config = dict(
    hidden_size=224,
    d_expert=64,
    d_shared_expert=64,
    router_score='sigmoid',
    normalize_top_k=True,
    lr_router=0.000992,
    norm='rmsnorm',
    norm_eps=1e-06,
    optimizer='adamw',
    beta1=0.9,
    max_grad_norm=1.0,
    batch_tokens=[131072, 262144],
    max_seq_len=256,
    train_tokens=935600000,
    max_steps=5126,
)
Below are experts of layer 5 (counted from 0) of a mixture-of-experts language model. Rows are named router (the router's row for the expert), down (a neuron's output weights, with its number) and show model dimensions 0-223. Each number is 200 + 40 x the weight over its row's rms, rounded and kept within 0 to 999.
Before each expert's rows: a language model's description of what the expert responds to. This comes from a sample of Wikipedia text that the model never trained on.

# expert 39
What it handles: Articles, possessives and nationality adjectives starting a noun phrase (a one-year contract, his, American, British), plus table pipes and possessive s.
router,317,281,248,160,143,213,251,169,220,240,132,196,229,245,234,251,214,145,187,195,185,185,214,203,241,233,159,207,231,126,170,217,206,126,235,190,210,256,209,213,167,176,198,205,185,190,102,182,190,127,249,183,264,189,218,200,221,238,286,224,145,263,127,259,185,213,223,223,163,208,243,157,273,178,239,190,168,156,179,207,197,195,202,186,130,161,202,256,301,213,190,206,246,174,164,202,197,203,197,274,188,263,156,273,247,235,171,242,151,266,192,267,197,244,124,171,238,176,185,184,199,223,199,162,201,196,143,162,195,228,241,153,164,225,148,245,107,207,115,243,202,229,243,183,241,206,213,162,138,283,212,146,249,171,206,212,172,167,186,181,154,153,220,178,189,182,253,238,138,183,190,234,198,193,235,197,162,153,208,157,154,210,255,223,196,227,222,170,147,232,187,189,206,218,270,230,258,215,192,294,169,244,144,150,214,149,168,244,205,154,258,189,236,225,192,233,163,144,228,164,246,247,245,193
down0,108,234,229,185,254,207,198,218,237,239,195,217,215,172,228,202,208,195,222,195,266,191,159,102,219,166,203,219,136,190,177,218,242,185,109,218,170,203,189,270,287,182,185,173,222,208,175,208,246,158,205,163,117,211,181,230,200,188,219,227,226,175,272,186,182,203,171,133,162,99,218,198,295,183,253,216,163,264,114,182,218,129,249,218,226,217,163,194,189,195,128,149,226,238,241,186,158,259,200,158,177,164,287,183,276,262,235,282,201,195,194,201,164,256,201,171,249,187,210,173,292,194,264,162,207,287,160,249,238,183,269,204,130,195,235,235,170,122,215,226,206,188,256,174,206,164,205,182,184,271,187,213,154,232,252,232,155,237,224,210,261,226,171,176,224,248,261,162,252,181,197,200,148,227,149,228,169,211,160,231,223,214,215,202,174,175,243,167,165,211,171,161,121,169,221,252,249,227,148,226,173,214,212,246,167,233,228,201,286,189,190,157,211,229,202,239,257,203,162,167,275,211,126,234
down1,193,199,223,244,205,201,207,242,190,178,209,192,286,201,210,251,162,193,156,181,175,167,118,116,176,236,227,140,119,185,167,157,224,243,235,193,205,267,174,245,163,178,210,303,239,234,276,203,254,220,135,189,327,184,200,241,253,204,158,143,242,239,132,255,212,200,193,247,213,214,196,245,229,240,108,185,162,210,215,198,195,206,204,226,135,169,156,153,176,236,232,224,214,104,185,165,155,215,235,182,177,212,167,246,260,254,199,215,196,223,290,256,143,201,199,248,207,193,199,206,143,232,210,238,183,155,195,230,173,203,197,184,227,191,133,126,117,147,138,207,181,317,227,189,178,153,186,177,249,276,210,177,177,287,184,217,297,175,281,108,219,183,200,200,206,199,261,169,198,173,249,124,228,204,220,225,227,136,186,236,249,195,206,222,194,178,167,133,162,206,191,245,205,225,179,229,230,191,161,205,177,191,202,184,211,193,146,161,217,210,194,182,220,240,263,195,274,208,206,211,251,233,216,180
down2,139,179,154,197,183,160,87,137,283,190,186,159,192,209,211,163,177,221,169,238,181,198,131,186,147,224,182,193,167,184,223,234,221,258,210,229,240,209,160,206,228,196,143,195,245,217,235,181,128,266,217,214,235,272,190,133,178,164,225,164,164,301,209,152,221,245,232,229,241,112,233,210,229,244,368,161,224,139,230,158,173,190,205,232,127,136,241,177,165,225,230,166,156,244,199,169,255,198,198,178,193,160,243,260,154,156,245,203,217,189,206,226,272,240,239,211,173,207,220,144,195,262,194,243,225,210,255,156,244,210,258,256,200,245,248,190,214,172,224,244,214,237,163,210,155,113,272,175,168,200,211,174,275,187,181,170,170,215,214,180,223,224,197,216,212,234,180,209,182,172,174,181,204,271,126,245,255,215,198,207,197,218,210,177,173,222,144,289,210,174,202,221,189,263,225,214,209,294,174,227,168,134,260,222,213,220,127,213,232,203,217,205,170,229,173,261,198,275,184,189,242,183,229,273
down3,192,158,218,205,183,227,213,171,184,212,203,160,210,195,246,169,222,198,225,243,240,201,198,206,236,178,178,225,255,165,260,176,248,245,168,162,174,197,262,248,243,151,101,150,171,149,241,168,147,261,189,202,272,200,184,176,238,206,199,245,226,192,209,271,210,173,233,199,179,179,216,179,166,194,183,229,200,179,228,174,287,173,243,149,205,154,189,167,228,217,205,204,183,224,153,262,210,193,231,116,221,168,173,205,170,176,153,216,166,208,201,180,131,229,208,250,209,218,143,218,212,230,196,125,268,250,233,176,143,176,186,232,234,153,160,196,171,196,278,144,207,129,159,123,162,218,252,143,161,165,223,199,311,212,212,190,164,227,107,233,186,165,198,102,153,169,201,233,199,172,128,231,214,242,196,226,197,252,219,163,139,181,121,145,218,214,154,256,136,195,188,218,153,261,225,146,198,204,206,223,226,175,309,140,217,159,205,126,200,214,241,180,220,293,217,264,133,217,141,128,226,197,173,86

# expert 31
What it handles: Continuations of capitalized acronyms and titles, such as Nintendo DS, IND, US, plus colons after infobox fields like Conservation status.
router,243,175,205,260,228,129,268,175,193,242,158,164,192,175,242,258,186,176,160,184,179,237,224,198,175,217,214,236,167,152,183,194,288,219,243,117,192,164,160,222,203,244,155,217,166,180,133,226,171,102,170,233,189,228,181,240,166,182,225,233,235,240,211,242,216,235,163,203,187,232,258,175,197,216,275,234,196,179,219,191,285,267,183,218,225,254,192,218,276,207,146,218,243,210,150,150,162,133,216,246,205,211,169,201,117,202,249,229,191,229,104,216,164,167,228,200,252,119,201,218,144,166,142,241,189,126,238,174,260,246,186,216,219,219,143,217,169,178,184,231,263,191,155,250,192,258,174,213,210,291,224,177,195,92,203,139,181,195,227,167,183,146,198,233,190,197,153,189,181,143,166,206,231,186,249,262,203,228,204,188,171,200,280,136,212,221,188,216,126,225,219,181,181,235,226,166,168,209,222,308,236,164,139,205,299,239,228,229,163,243,220,244,224,127,214,152,202,136,201,190,293,157,221,194
down0,220,190,177,216,183,216,194,150,144,256,207,192,219,281,120,116,197,230,214,102,293,259,114,193,196,240,249,193,245,204,251,227,210,233,143,225,203,183,226,247,233,151,186,152,271,206,164,245,212,181,176,158,116,190,199,202,259,207,286,155,153,213,280,182,279,211,179,283,249,244,183,168,225,150,224,145,170,155,174,231,225,163,270,156,292,157,181,253,205,221,222,114,186,263,267,184,194,199,198,208,201,263,169,222,309,114,230,154,185,206,201,209,152,236,251,181,181,182,203,183,223,164,197,195,149,145,182,160,191,234,238,151,279,216,275,162,184,174,239,216,202,140,198,184,240,179,177,158,204,195,233,180,224,213,140,165,158,229,181,187,168,134,225,243,222,208,179,179,184,228,242,164,272,185,167,185,235,185,169,143,237,216,145,155,219,169,185,235,205,144,203,214,166,176,235,220,242,192,165,219,186,207,178,207,212,159,204,171,212,239,182,167,198,273,221,177,205,221,255,228,300,210,145,243
down1,137,181,217,149,179,157,180,253,154,161,192,190,182,215,259,201,201,298,138,246,226,224,184,228,201,210,168,153,146,246,194,217,196,144,230,189,171,243,187,153,187,141,174,224,228,270,200,240,183,255,191,176,141,200,273,197,240,118,166,214,215,202,153,190,237,187,161,210,182,201,188,184,156,137,331,220,231,192,287,215,172,174,129,216,204,178,276,260,218,237,105,121,185,220,206,287,224,218,189,244,272,160,169,213,218,235,204,198,306,185,129,207,209,176,203,280,184,166,152,188,206,162,250,203,186,186,206,162,210,247,206,232,175,201,193,241,140,231,225,224,250,164,211,191,97,158,221,146,223,228,137,226,242,138,237,229,227,209,172,115,104,240,241,183,193,218,197,252,271,193,248,225,155,174,261,167,253,208,196,236,225,210,110,168,257,268,173,197,163,190,208,238,219,224,205,206,135,234,196,198,205,204,212,166,195,188,250,167,180,261,203,209,181,180,244,234,226,168,191,212,220,217,178,114
down2,232,166,196,89,186,171,199,150,212,134,190,180,227,195,184,191,223,173,147,242,176,199,168,131,173,223,188,151,92,198,193,154,187,265,219,224,273,287,190,247,204,195,155,132,179,217,204,148,143,218,254,227,239,177,106,184,222,239,177,236,227,179,223,248,198,193,175,201,230,248,158,177,219,231,108,186,173,233,237,193,237,169,189,232,182,185,246,239,286,138,152,193,213,193,223,141,203,107,161,217,271,240,278,202,171,216,303,232,211,181,218,128,248,247,198,152,185,241,260,166,184,234,211,210,209,235,234,206,235,136,198,257,195,166,193,264,135,234,242,169,181,168,172,185,189,223,189,240,136,249,272,220,210,199,219,150,179,226,170,163,183,153,104,201,166,249,155,247,205,248,162,187,187,178,120,192,149,197,205,229,242,150,197,179,169,213,164,205,110,144,212,201,186,172,192,122,164,232,161,153,206,245,167,181,256,218,260,195,209,148,185,213,291,178,176,213,141,241,212,188,144,195,212,183
down3,233,218,205,287,160,176,221,181,149,205,195,252,233,179,229,204,263,170,192,240,211,264,204,229,186,172,223,239,234,208,176,166,167,231,170,244,246,267,116,204,215,212,147,179,242,213,254,198,184,207,231,160,247,136,144,182,279,179,179,144,214,168,203,157,202,182,217,168,179,188,127,166,192,261,234,284,171,159,185,197,254,217,111,219,247,184,161,277,189,243,138,169,195,209,169,229,154,126,201,231,198,255,240,240,146,217,179,202,153,239,209,267,233,229,172,231,203,291,245,199,159,287,209,144,279,116,165,200,176,105,172,210,223,212,216,149,192,218,190,150,182,116,159,195,212,147,224,239,231,253,248,244,233,152,224,181,217,177,245,126,138,237,202,255,208,207,166,219,159,205,193,217,224,190,141,144,159,133,119,236,172,195,178,258,168,218,176,167,198,171,192,195,194,203,229,179,157,201,230,265,208,150,230,196,225,212,198,145,250,271,242,190,185,173,116,193,215,91,287,206,217,207,180,188

# expert 56
What it handles: Plural suffixes and endings at word end like -s, -es, -ers, -tions, -ies, often before of, and, were; also they.
router,182,230,153,217,174,193,152,172,220,197,204,125,263,110,144,168,234,257,210,157,320,270,228,137,228,206,155,277,226,156,181,264,275,169,268,182,190,174,243,188,148,274,183,181,139,206,197,246,235,135,227,183,177,154,228,267,171,221,182,237,205,176,166,176,207,183,192,170,139,236,234,175,225,183,268,224,225,217,195,171,230,220,162,232,183,273,187,141,205,231,208,211,244,226,153,191,129,146,187,125,190,176,213,154,262,234,211,204,181,182,162,163,255,218,145,206,253,176,152,214,213,185,192,258,182,243,135,110,249,205,187,203,101,237,192,219,217,166,93,184,145,179,231,271,142,173,191,150,233,211,250,208,252,221,175,218,200,158,186,172,112,117,173,169,139,215,216,248,167,208,221,143,126,269,224,201,168,156,234,222,209,145,199,210,195,234,250,216,192,241,167,207,163,221,240,235,210,240,135,208,228,197,189,177,197,199,150,217,240,186,243,203,196,276,211,196,167,203,265,153,203,240,170,167
down0,146,164,208,208,192,206,220,223,215,177,198,198,225,224,218,291,223,126,212,168,194,226,127,229,253,158,185,149,227,147,239,192,150,270,232,179,192,158,188,204,172,234,200,240,219,171,264,237,207,188,200,74,212,166,186,238,188,202,206,179,235,131,240,166,192,246,195,189,227,233,123,199,204,214,247,173,218,173,205,151,269,209,191,245,251,210,272,232,273,176,190,248,169,158,279,209,231,281,192,185,287,226,226,175,226,259,199,201,230,196,240,149,227,206,242,276,203,196,257,197,200,165,173,208,194,204,256,266,146,159,234,229,218,256,202,201,205,186,183,253,227,166,161,246,211,283,142,197,168,194,226,199,201,179,158,163,253,211,217,154,252,211,179,200,169,288,214,142,205,203,229,230,160,273,234,272,179,304,224,150,216,203,159,218,171,205,167,183,254,273,181,228,261,132,178,194,204,203,285,192,205,255,200,267,262,269,193,173,178,96,133,119,241,191,231,208,243,243,201,170,230,232,237,143
down1,225,121,239,286,238,207,207,202,273,227,183,189,212,173,148,169,181,178,151,194,230,196,216,209,258,198,112,214,210,186,192,233,199,202,252,149,195,204,157,197,154,191,154,177,291,223,204,186,218,272,260,169,192,222,220,233,228,164,228,210,183,245,118,204,259,182,185,130,208,200,193,213,175,194,230,189,168,171,254,235,267,145,233,203,287,210,257,215,254,230,211,225,268,194,165,167,298,152,171,201,185,212,256,140,216,158,239,251,174,265,160,144,207,213,256,184,132,139,167,186,277,210,143,123,242,208,172,217,143,231,255,228,158,281,174,252,152,189,185,180,158,212,207,207,198,231,278,103,207,239,279,171,182,202,196,167,131,224,187,214,215,141,189,209,227,211,221,257,272,230,267,177,228,158,190,222,201,225,215,231,164,262,244,178,222,197,224,197,172,185,198,142,233,188,163,147,203,209,185,207,233,176,252,126,180,236,168,192,111,241,178,169,181,172,207,194,259,206,121,185,175,318,158,229
down2,166,186,203,153,236,201,214,200,207,150,257,252,221,294,181,174,151,200,137,223,166,329,209,184,274,187,128,197,177,138,214,207,202,150,180,153,138,222,146,185,171,228,240,190,162,261,133,231,123,225,198,194,262,228,179,133,224,147,200,200,152,206,193,258,250,224,164,167,253,222,208,104,171,190,224,242,207,257,200,241,142,197,166,240,200,210,190,205,203,179,253,199,171,162,173,161,174,217,235,238,180,213,185,243,177,179,241,155,172,200,166,163,133,267,270,237,181,187,227,136,202,170,111,166,234,221,185,142,147,174,168,178,213,183,221,298,163,242,222,165,155,211,218,163,152,192,192,310,190,212,264,212,260,302,199,211,191,241,248,199,118,188,198,218,164,204,184,254,132,220,189,137,247,211,233,169,202,226,190,169,266,270,175,248,130,157,221,254,232,234,166,176,224,263,302,192,244,200,185,180,204,190,192,178,203,188,201,181,178,189,185,188,205,125,270,192,182,206,173,249,244,211,242,201
down3,228,238,211,151,283,264,223,207,269,179,165,251,187,214,266,173,202,237,215,269,208,151,224,171,230,260,164,191,209,195,191,306,181,146,179,224,186,235,209,199,189,155,208,191,169,217,180,190,178,265,199,177,148,125,236,253,217,246,165,244,201,216,178,196,162,226,124,167,272,237,192,153,175,150,211,173,187,241,241,275,195,204,192,133,190,144,250,179,220,259,205,156,178,188,203,187,238,212,241,168,179,160,190,189,127,207,130,198,140,72,228,170,207,165,168,192,194,197,179,218,174,242,188,187,255,234,177,216,145,152,225,172,231,256,217,253,149,252,140,230,214,211,256,222,142,303,233,174,185,242,234,218,182,236,187,182,222,143,248,191,144,189,153,261,110,209,171,204,247,202,185,192,190,142,250,204,219,169,255,236,268,212,216,228,189,137,170,231,106,186,203,205,168,232,171,198,242,127,213,255,142,215,190,237,185,216,148,280,144,233,219,285,227,222,180,141,219,180,205,165,253,136,144,139

# expert 58
What it handles: Connecting words in running prose, mostly and, commas, was, to, but, which, when, joining clauses and list items.
router,250,160,165,180,226,150,256,191,257,226,249,202,187,199,189,182,230,192,231,249,289,218,260,232,132,245,147,195,211,222,148,219,279,179,152,141,216,234,204,142,178,161,155,268,112,191,145,193,204,152,160,166,237,238,147,235,192,266,253,196,192,193,180,153,210,182,170,201,208,220,238,181,193,188,238,177,206,165,194,168,217,279,186,185,203,282,165,200,224,226,172,225,164,157,130,194,164,255,209,208,186,238,134,179,230,225,208,247,151,169,148,218,189,275,270,158,182,159,177,245,213,250,190,268,123,231,242,196,200,158,208,207,234,230,201,216,252,150,195,218,199,284,184,246,205,208,180,215,243,213,197,202,193,241,196,167,209,192,205,201,171,182,264,123,219,229,247,239,196,196,157,232,92,180,191,273,183,184,197,195,123,173,190,242,182,186,238,152,67,122,189,132,142,119,219,254,243,182,143,196,202,253,233,200,204,159,152,220,141,178,246,187,267,233,280,109,236,173,191,226,242,236,224,204
down0,203,156,160,167,187,243,272,240,185,178,218,112,208,188,213,263,168,91,189,213,179,194,144,165,194,131,196,183,253,178,228,200,168,195,172,211,286,175,298,211,199,205,211,218,208,224,205,177,237,165,286,178,178,142,262,172,216,230,147,133,198,160,160,206,191,90,111,147,288,200,274,169,240,201,123,246,169,193,242,124,192,210,185,188,221,182,251,251,198,211,252,206,214,245,141,179,204,171,246,142,170,194,136,231,190,198,204,216,147,130,193,250,173,172,162,271,266,171,197,217,167,262,226,193,122,258,208,237,212,225,228,210,211,194,243,208,186,275,249,181,226,247,148,167,179,204,282,290,166,170,235,232,160,246,133,253,169,260,222,211,170,181,209,169,187,250,264,118,235,180,224,199,132,184,172,186,165,193,262,262,250,153,231,276,170,207,205,177,161,167,191,245,222,162,224,215,176,187,213,240,214,236,190,191,212,212,211,182,193,217,137,174,198,224,133,214,196,152,232,209,224,241,197,189
down1,254,238,193,195,153,140,139,151,255,180,220,187,258,169,178,128,147,217,221,232,249,265,238,188,172,215,169,197,231,145,153,192,251,205,170,210,159,214,240,318,183,183,253,235,182,237,216,177,174,174,234,212,148,194,220,165,171,256,130,209,210,207,120,174,175,220,179,167,188,233,190,217,234,153,197,214,244,134,164,204,216,236,129,244,191,207,250,181,117,227,150,221,267,221,148,287,136,220,223,273,225,165,201,236,229,156,159,211,226,223,242,195,294,260,227,156,203,182,220,161,203,242,245,230,242,230,215,207,146,173,159,189,200,193,242,210,185,252,178,183,240,204,216,194,257,194,166,152,164,199,173,153,192,185,200,173,221,165,218,195,221,271,150,166,234,231,119,141,231,209,184,217,246,217,176,179,181,224,229,162,216,229,244,224,187,211,195,212,175,164,210,222,198,227,323,218,147,238,214,121,213,220,136,144,172,244,162,276,209,141,171,166,272,308,125,196,131,166,198,110,238,150,147,219
down2,206,208,186,192,147,257,198,218,197,234,296,202,157,217,157,219,220,172,217,202,258,143,215,219,275,212,131,197,191,252,198,223,203,298,184,204,218,186,231,221,213,219,210,215,189,230,75,121,270,253,196,222,184,158,169,119,177,149,218,217,232,156,188,236,146,287,182,186,107,187,196,159,178,267,262,224,217,193,163,218,216,212,249,179,173,194,156,205,179,242,241,251,188,172,158,271,265,233,216,244,222,200,172,216,231,202,186,212,124,210,195,236,175,245,262,254,267,173,227,194,126,261,166,201,200,239,192,259,213,228,176,157,203,163,161,196,180,178,226,203,220,205,173,272,192,219,167,156,235,220,265,212,181,149,187,171,203,214,162,156,208,266,201,170,229,207,209,227,180,187,138,148,216,173,211,116,219,224,239,186,222,228,177,160,206,320,173,163,207,132,212,194,262,171,295,194,157,201,163,167,148,237,180,207,128,180,113,207,217,178,172,248,163,281,253,88,191,205,162,162,216,229,199,258
down3,125,221,155,213,172,176,164,262,223,160,199,176,219,167,194,139,215,244,197,210,218,139,215,209,198,164,177,152,289,197,139,276,201,172,224,213,217,206,206,179,190,159,222,149,255,159,197,143,277,195,135,126,269,205,239,203,160,228,231,211,233,174,205,187,177,160,241,125,167,198,207,155,133,264,234,157,240,164,82,223,212,141,203,183,240,199,277,235,84,194,192,161,193,276,213,245,250,172,164,190,185,235,164,177,203,116,162,216,248,137,184,172,225,202,192,190,321,260,185,195,259,212,191,258,205,213,191,204,176,214,214,258,214,197,175,195,258,230,222,293,135,185,209,238,220,208,139,193,205,170,186,178,168,207,204,155,215,148,234,205,204,200,128,106,230,211,173,207,254,208,209,180,212,212,199,190,163,163,208,152,154,169,130,246,161,195,157,189,203,100,132,150,237,190,233,199,179,274,185,150,167,177,198,230,252,179,195,169,218,232,218,196,178,197,187,112,245,209,181,204,166,156,202,97

# expert 16
What it handles: Single capitals or short first pieces that begin capitalized names, titles and abbreviations, such as M, P, G in TRIPS, BPI, Get.
router,265,257,220,265,199,190,226,178,243,221,197,191,114,221,225,268,217,156,170,194,220,223,264,280,229,208,202,218,243,109,172,244,266,187,213,218,144,164,284,233,143,216,200,190,131,184,224,221,227,117,189,206,187,184,200,246,194,239,202,279,249,174,201,206,236,199,136,166,170,166,263,179,229,224,252,239,149,186,192,184,227,241,246,190,224,263,210,199,268,200,145,233,235,243,171,195,148,149,155,279,200,208,222,244,192,190,237,190,210,214,191,248,234,162,228,237,202,85,191,142,161,230,133,173,206,231,230,240,286,275,186,200,188,255,178,280,251,208,207,254,207,177,220,297,209,297,272,221,220,235,213,190,176,163,236,204,121,180,208,186,171,131,205,171,192,224,206,219,152,140,207,166,153,202,177,173,220,171,194,223,144,182,236,173,209,221,206,150,172,246,184,182,196,181,209,172,165,218,240,245,215,238,109,219,194,172,181,153,88,175,232,156,278,143,257,171,188,235,209,159,248,175,217,161
down0,185,297,207,220,109,242,228,194,166,199,135,105,213,171,169,180,132,189,287,147,213,219,206,160,208,164,171,187,205,147,159,251,225,303,175,240,208,206,247,204,222,163,189,205,149,233,209,176,229,111,195,113,278,209,215,248,276,157,200,153,211,205,166,193,189,136,202,231,252,221,264,242,166,178,249,224,119,153,190,149,148,154,190,195,184,261,140,269,273,188,176,181,209,258,265,217,273,105,155,170,218,224,240,223,280,209,288,172,178,226,211,263,176,193,263,177,187,212,137,164,252,210,143,223,192,224,162,207,232,172,191,205,240,202,143,145,179,244,187,166,197,166,190,165,206,182,247,228,186,193,138,170,203,161,247,203,172,187,200,230,205,169,147,209,151,223,301,227,236,190,149,222,200,279,189,182,201,254,231,143,218,141,195,246,202,224,202,234,196,223,185,240,129,142,193,154,210,210,192,145,268,267,217,193,212,241,213,214,193,158,198,200,233,169,172,130,211,201,193,221,227,218,169,193
down1,126,221,259,195,244,165,156,255,271,215,156,197,190,192,130,269,273,156,212,268,246,213,179,251,228,188,233,239,208,206,182,228,222,180,216,149,234,133,172,201,135,145,285,186,239,271,226,265,238,230,149,175,283,176,188,148,225,239,141,167,191,164,304,156,204,213,185,217,230,156,226,231,142,191,234,252,246,196,218,222,263,198,202,230,196,107,281,105,140,214,247,159,198,234,213,185,237,173,218,197,227,214,203,245,117,135,173,183,263,305,186,159,179,219,262,212,201,187,195,186,201,199,197,246,223,119,139,195,193,194,210,241,163,258,206,197,192,132,189,169,254,198,211,191,185,190,215,177,262,249,208,190,225,173,178,278,197,208,141,153,246,181,229,193,133,209,236,218,253,224,165,232,307,237,143,186,159,200,193,175,237,187,185,181,226,164,155,218,179,206,172,177,232,214,163,123,198,255,253,228,234,263,182,163,231,169,245,171,167,253,231,147,199,205,218,162,196,200,237,153,247,174,210,169
down2,157,142,181,169,210,136,185,169,270,249,237,126,241,218,173,345,179,168,191,142,253,173,241,204,211,214,180,184,218,270,201,229,173,212,215,161,253,166,203,172,199,154,170,220,189,224,169,189,210,169,122,289,255,151,241,117,184,220,164,215,242,203,166,193,231,124,210,277,293,161,211,204,79,280,144,223,247,178,222,222,199,263,178,242,174,217,202,230,211,238,198,175,279,146,173,254,209,166,259,252,161,189,198,186,197,192,222,183,213,190,162,146,212,154,182,213,151,250,241,171,142,246,166,159,131,173,209,179,222,267,264,228,163,251,127,193,128,217,171,171,176,221,155,234,216,170,183,216,210,163,247,261,239,218,199,123,184,140,229,220,205,170,224,206,133,200,206,236,214,189,205,152,237,211,222,128,181,215,249,186,211,201,151,241,216,138,238,157,210,205,182,195,207,177,242,241,216,245,234,177,218,247,170,198,237,173,246,274,250,235,200,182,174,234,189,175,179,162,181,203,170,171,318,194
down3,197,260,216,238,227,171,189,148,205,199,203,225,148,221,154,284,169,171,248,237,104,228,216,133,265,189,187,230,206,175,173,87,187,170,212,173,147,155,157,181,209,163,178,237,236,230,179,136,180,224,200,179,235,158,271,142,174,172,288,173,244,235,170,225,212,199,212,202,208,196,153,284,244,214,172,240,212,176,223,181,226,134,209,199,254,222,147,222,216,219,187,236,122,237,115,167,162,183,277,204,169,204,196,178,207,206,203,234,140,230,189,257,262,185,165,220,137,182,198,200,124,146,273,233,208,156,174,215,244,261,180,210,192,279,221,169,172,214,232,154,182,170,178,148,199,151,202,216,206,187,174,240,183,146,80,178,192,114,86,166,257,206,226,192,226,127,250,127,200,280,180,184,217,159,194,217,163,220,206,239,182,137,161,233,249,166,223,240,225,185,198,213,145,251,245,228,210,171,199,203,152,131,245,188,253,213,168,192,262,237,188,244,174,175,180,148,183,213,190,243,224,198,251,280

# expert 17
What it handles: Table pipes, == heading markers, digits, and values in infobox or taxonomy fields, such as Phylum: M(ollusca), GNIS IDs, population figures.
router,210,240,245,246,229,179,232,220,194,256,212,195,205,187,212,197,242,194,152,173,220,191,150,294,223,182,159,153,209,137,162,203,206,196,187,198,203,248,184,177,238,196,116,169,158,222,283,191,202,166,210,154,245,191,118,201,176,207,210,168,198,180,189,201,198,145,144,210,210,165,220,177,225,186,291,232,225,253,225,149,169,285,272,96,233,291,189,247,252,243,138,172,227,160,205,239,200,192,194,219,221,163,222,205,194,206,127,203,157,214,211,144,152,233,209,164,246,185,174,220,205,201,243,222,211,219,192,207,265,215,175,169,204,216,170,248,202,164,255,236,185,221,238,178,144,244,271,194,164,162,226,239,237,148,146,164,207,212,193,177,122,199,224,152,104,236,183,187,246,239,188,206,226,167,212,283,233,196,251,200,211,113,185,114,170,119,162,222,87,204,180,185,213,139,161,201,159,238,186,249,195,194,216,216,271,222,226,191,290,93,254,185,274,228,254,239,210,100,230,201,239,228,232,156
down0,251,204,152,223,194,249,263,115,262,181,192,157,176,165,192,280,152,199,241,193,252,146,212,218,161,239,153,208,286,167,267,181,264,236,221,175,229,233,201,151,253,137,219,196,187,253,266,241,251,220,204,247,187,244,249,179,215,196,136,208,206,177,211,128,243,235,191,169,136,157,201,157,139,280,167,215,234,255,141,153,195,203,216,215,184,148,204,221,185,170,193,187,193,160,143,178,293,213,163,198,236,166,192,231,247,203,172,200,247,280,196,190,229,218,161,207,211,228,122,158,210,263,193,151,189,240,180,223,207,235,190,188,240,259,224,207,227,263,183,219,202,253,200,248,204,251,205,284,180,139,154,158,212,198,172,269,210,151,183,192,216,289,205,182,181,115,212,230,190,162,173,288,204,192,196,147,262,229,271,209,209,216,192,237,259,192,222,183,204,219,238,189,174,121,210,179,175,165,184,210,156,163,209,221,124,276,185,272,144,163,197,207,211,191,277,111,148,185,202,165,237,245,99,215
down1,226,243,189,162,212,192,238,282,177,237,219,174,138,201,149,192,118,261,183,185,180,259,193,207,297,236,222,223,145,162,247,224,202,218,199,177,193,138,199,175,187,167,220,207,190,164,143,213,193,296,174,183,171,174,157,217,233,225,264,192,275,231,206,176,215,127,207,174,226,194,185,193,274,121,113,216,269,201,216,190,253,168,150,205,222,221,288,226,196,257,136,168,198,277,112,227,265,218,250,199,250,227,200,214,232,163,184,273,256,184,198,165,154,161,205,282,235,228,197,260,245,157,169,204,182,260,173,224,95,185,152,223,273,120,226,189,156,257,232,149,176,205,227,232,226,152,230,181,129,217,194,184,221,158,168,168,248,187,148,206,222,222,186,210,238,194,227,212,191,134,170,178,165,203,213,218,266,256,171,267,127,197,193,192,127,156,248,251,203,240,197,197,175,165,172,192,228,240,259,185,189,201,245,121,161,197,188,177,159,157,205,197,180,270,286,205,261,249,195,178,211,198,235,201
down2,192,205,214,171,247,222,202,221,237,227,157,238,226,221,172,232,146,256,159,195,138,229,249,201,181,229,181,196,238,273,267,208,169,165,201,165,177,256,189,194,203,249,238,173,234,117,151,213,143,184,208,202,172,193,212,209,170,214,310,178,164,185,210,180,287,115,134,149,238,180,203,209,156,178,278,205,312,217,196,230,189,179,229,246,234,201,163,182,203,259,237,236,256,192,211,178,176,254,257,200,158,181,201,242,228,137,252,111,126,213,246,183,185,241,153,242,239,169,245,216,173,234,210,204,167,273,174,172,205,202,128,196,206,227,190,84,262,243,199,239,233,249,160,229,235,182,196,174,201,154,279,149,179,176,162,249,187,139,200,210,167,134,303,202,223,212,141,134,234,239,232,211,217,256,253,246,246,218,217,261,151,174,237,236,154,197,129,167,207,155,209,178,218,151,254,166,198,258,248,196,155,207,236,174,263,175,175,240,188,243,181,222,223,222,222,223,243,198,196,298,225,187,238,246
down3,275,253,214,222,257,249,242,169,186,135,234,143,199,258,166,180,141,136,284,248,178,225,220,140,187,157,240,172,216,221,190,222,188,160,182,229,195,146,254,197,172,204,233,153,193,213,169,298,197,148,215,259,227,194,226,157,163,159,199,152,225,139,260,237,218,139,210,272,220,240,166,197,180,129,269,197,208,120,217,226,192,196,164,197,208,191,158,232,180,243,127,190,150,207,223,207,219,232,188,212,275,252,262,226,175,184,178,249,180,216,270,188,207,219,172,245,214,146,142,145,161,165,191,188,118,231,133,201,200,168,160,244,208,185,270,234,241,204,157,156,149,240,235,268,204,232,205,240,200,227,257,237,203,213,179,216,171,188,204,149,214,260,197,169,220,158,135,250,246,198,187,193,168,167,142,252,194,211,168,273,261,160,212,200,218,161,191,189,210,264,246,224,217,184,223,270,197,139,181,262,223,173,150,154,161,138,227,103,211,115,152,212,248,181,148,157,215,223,266,173,127,242,275,202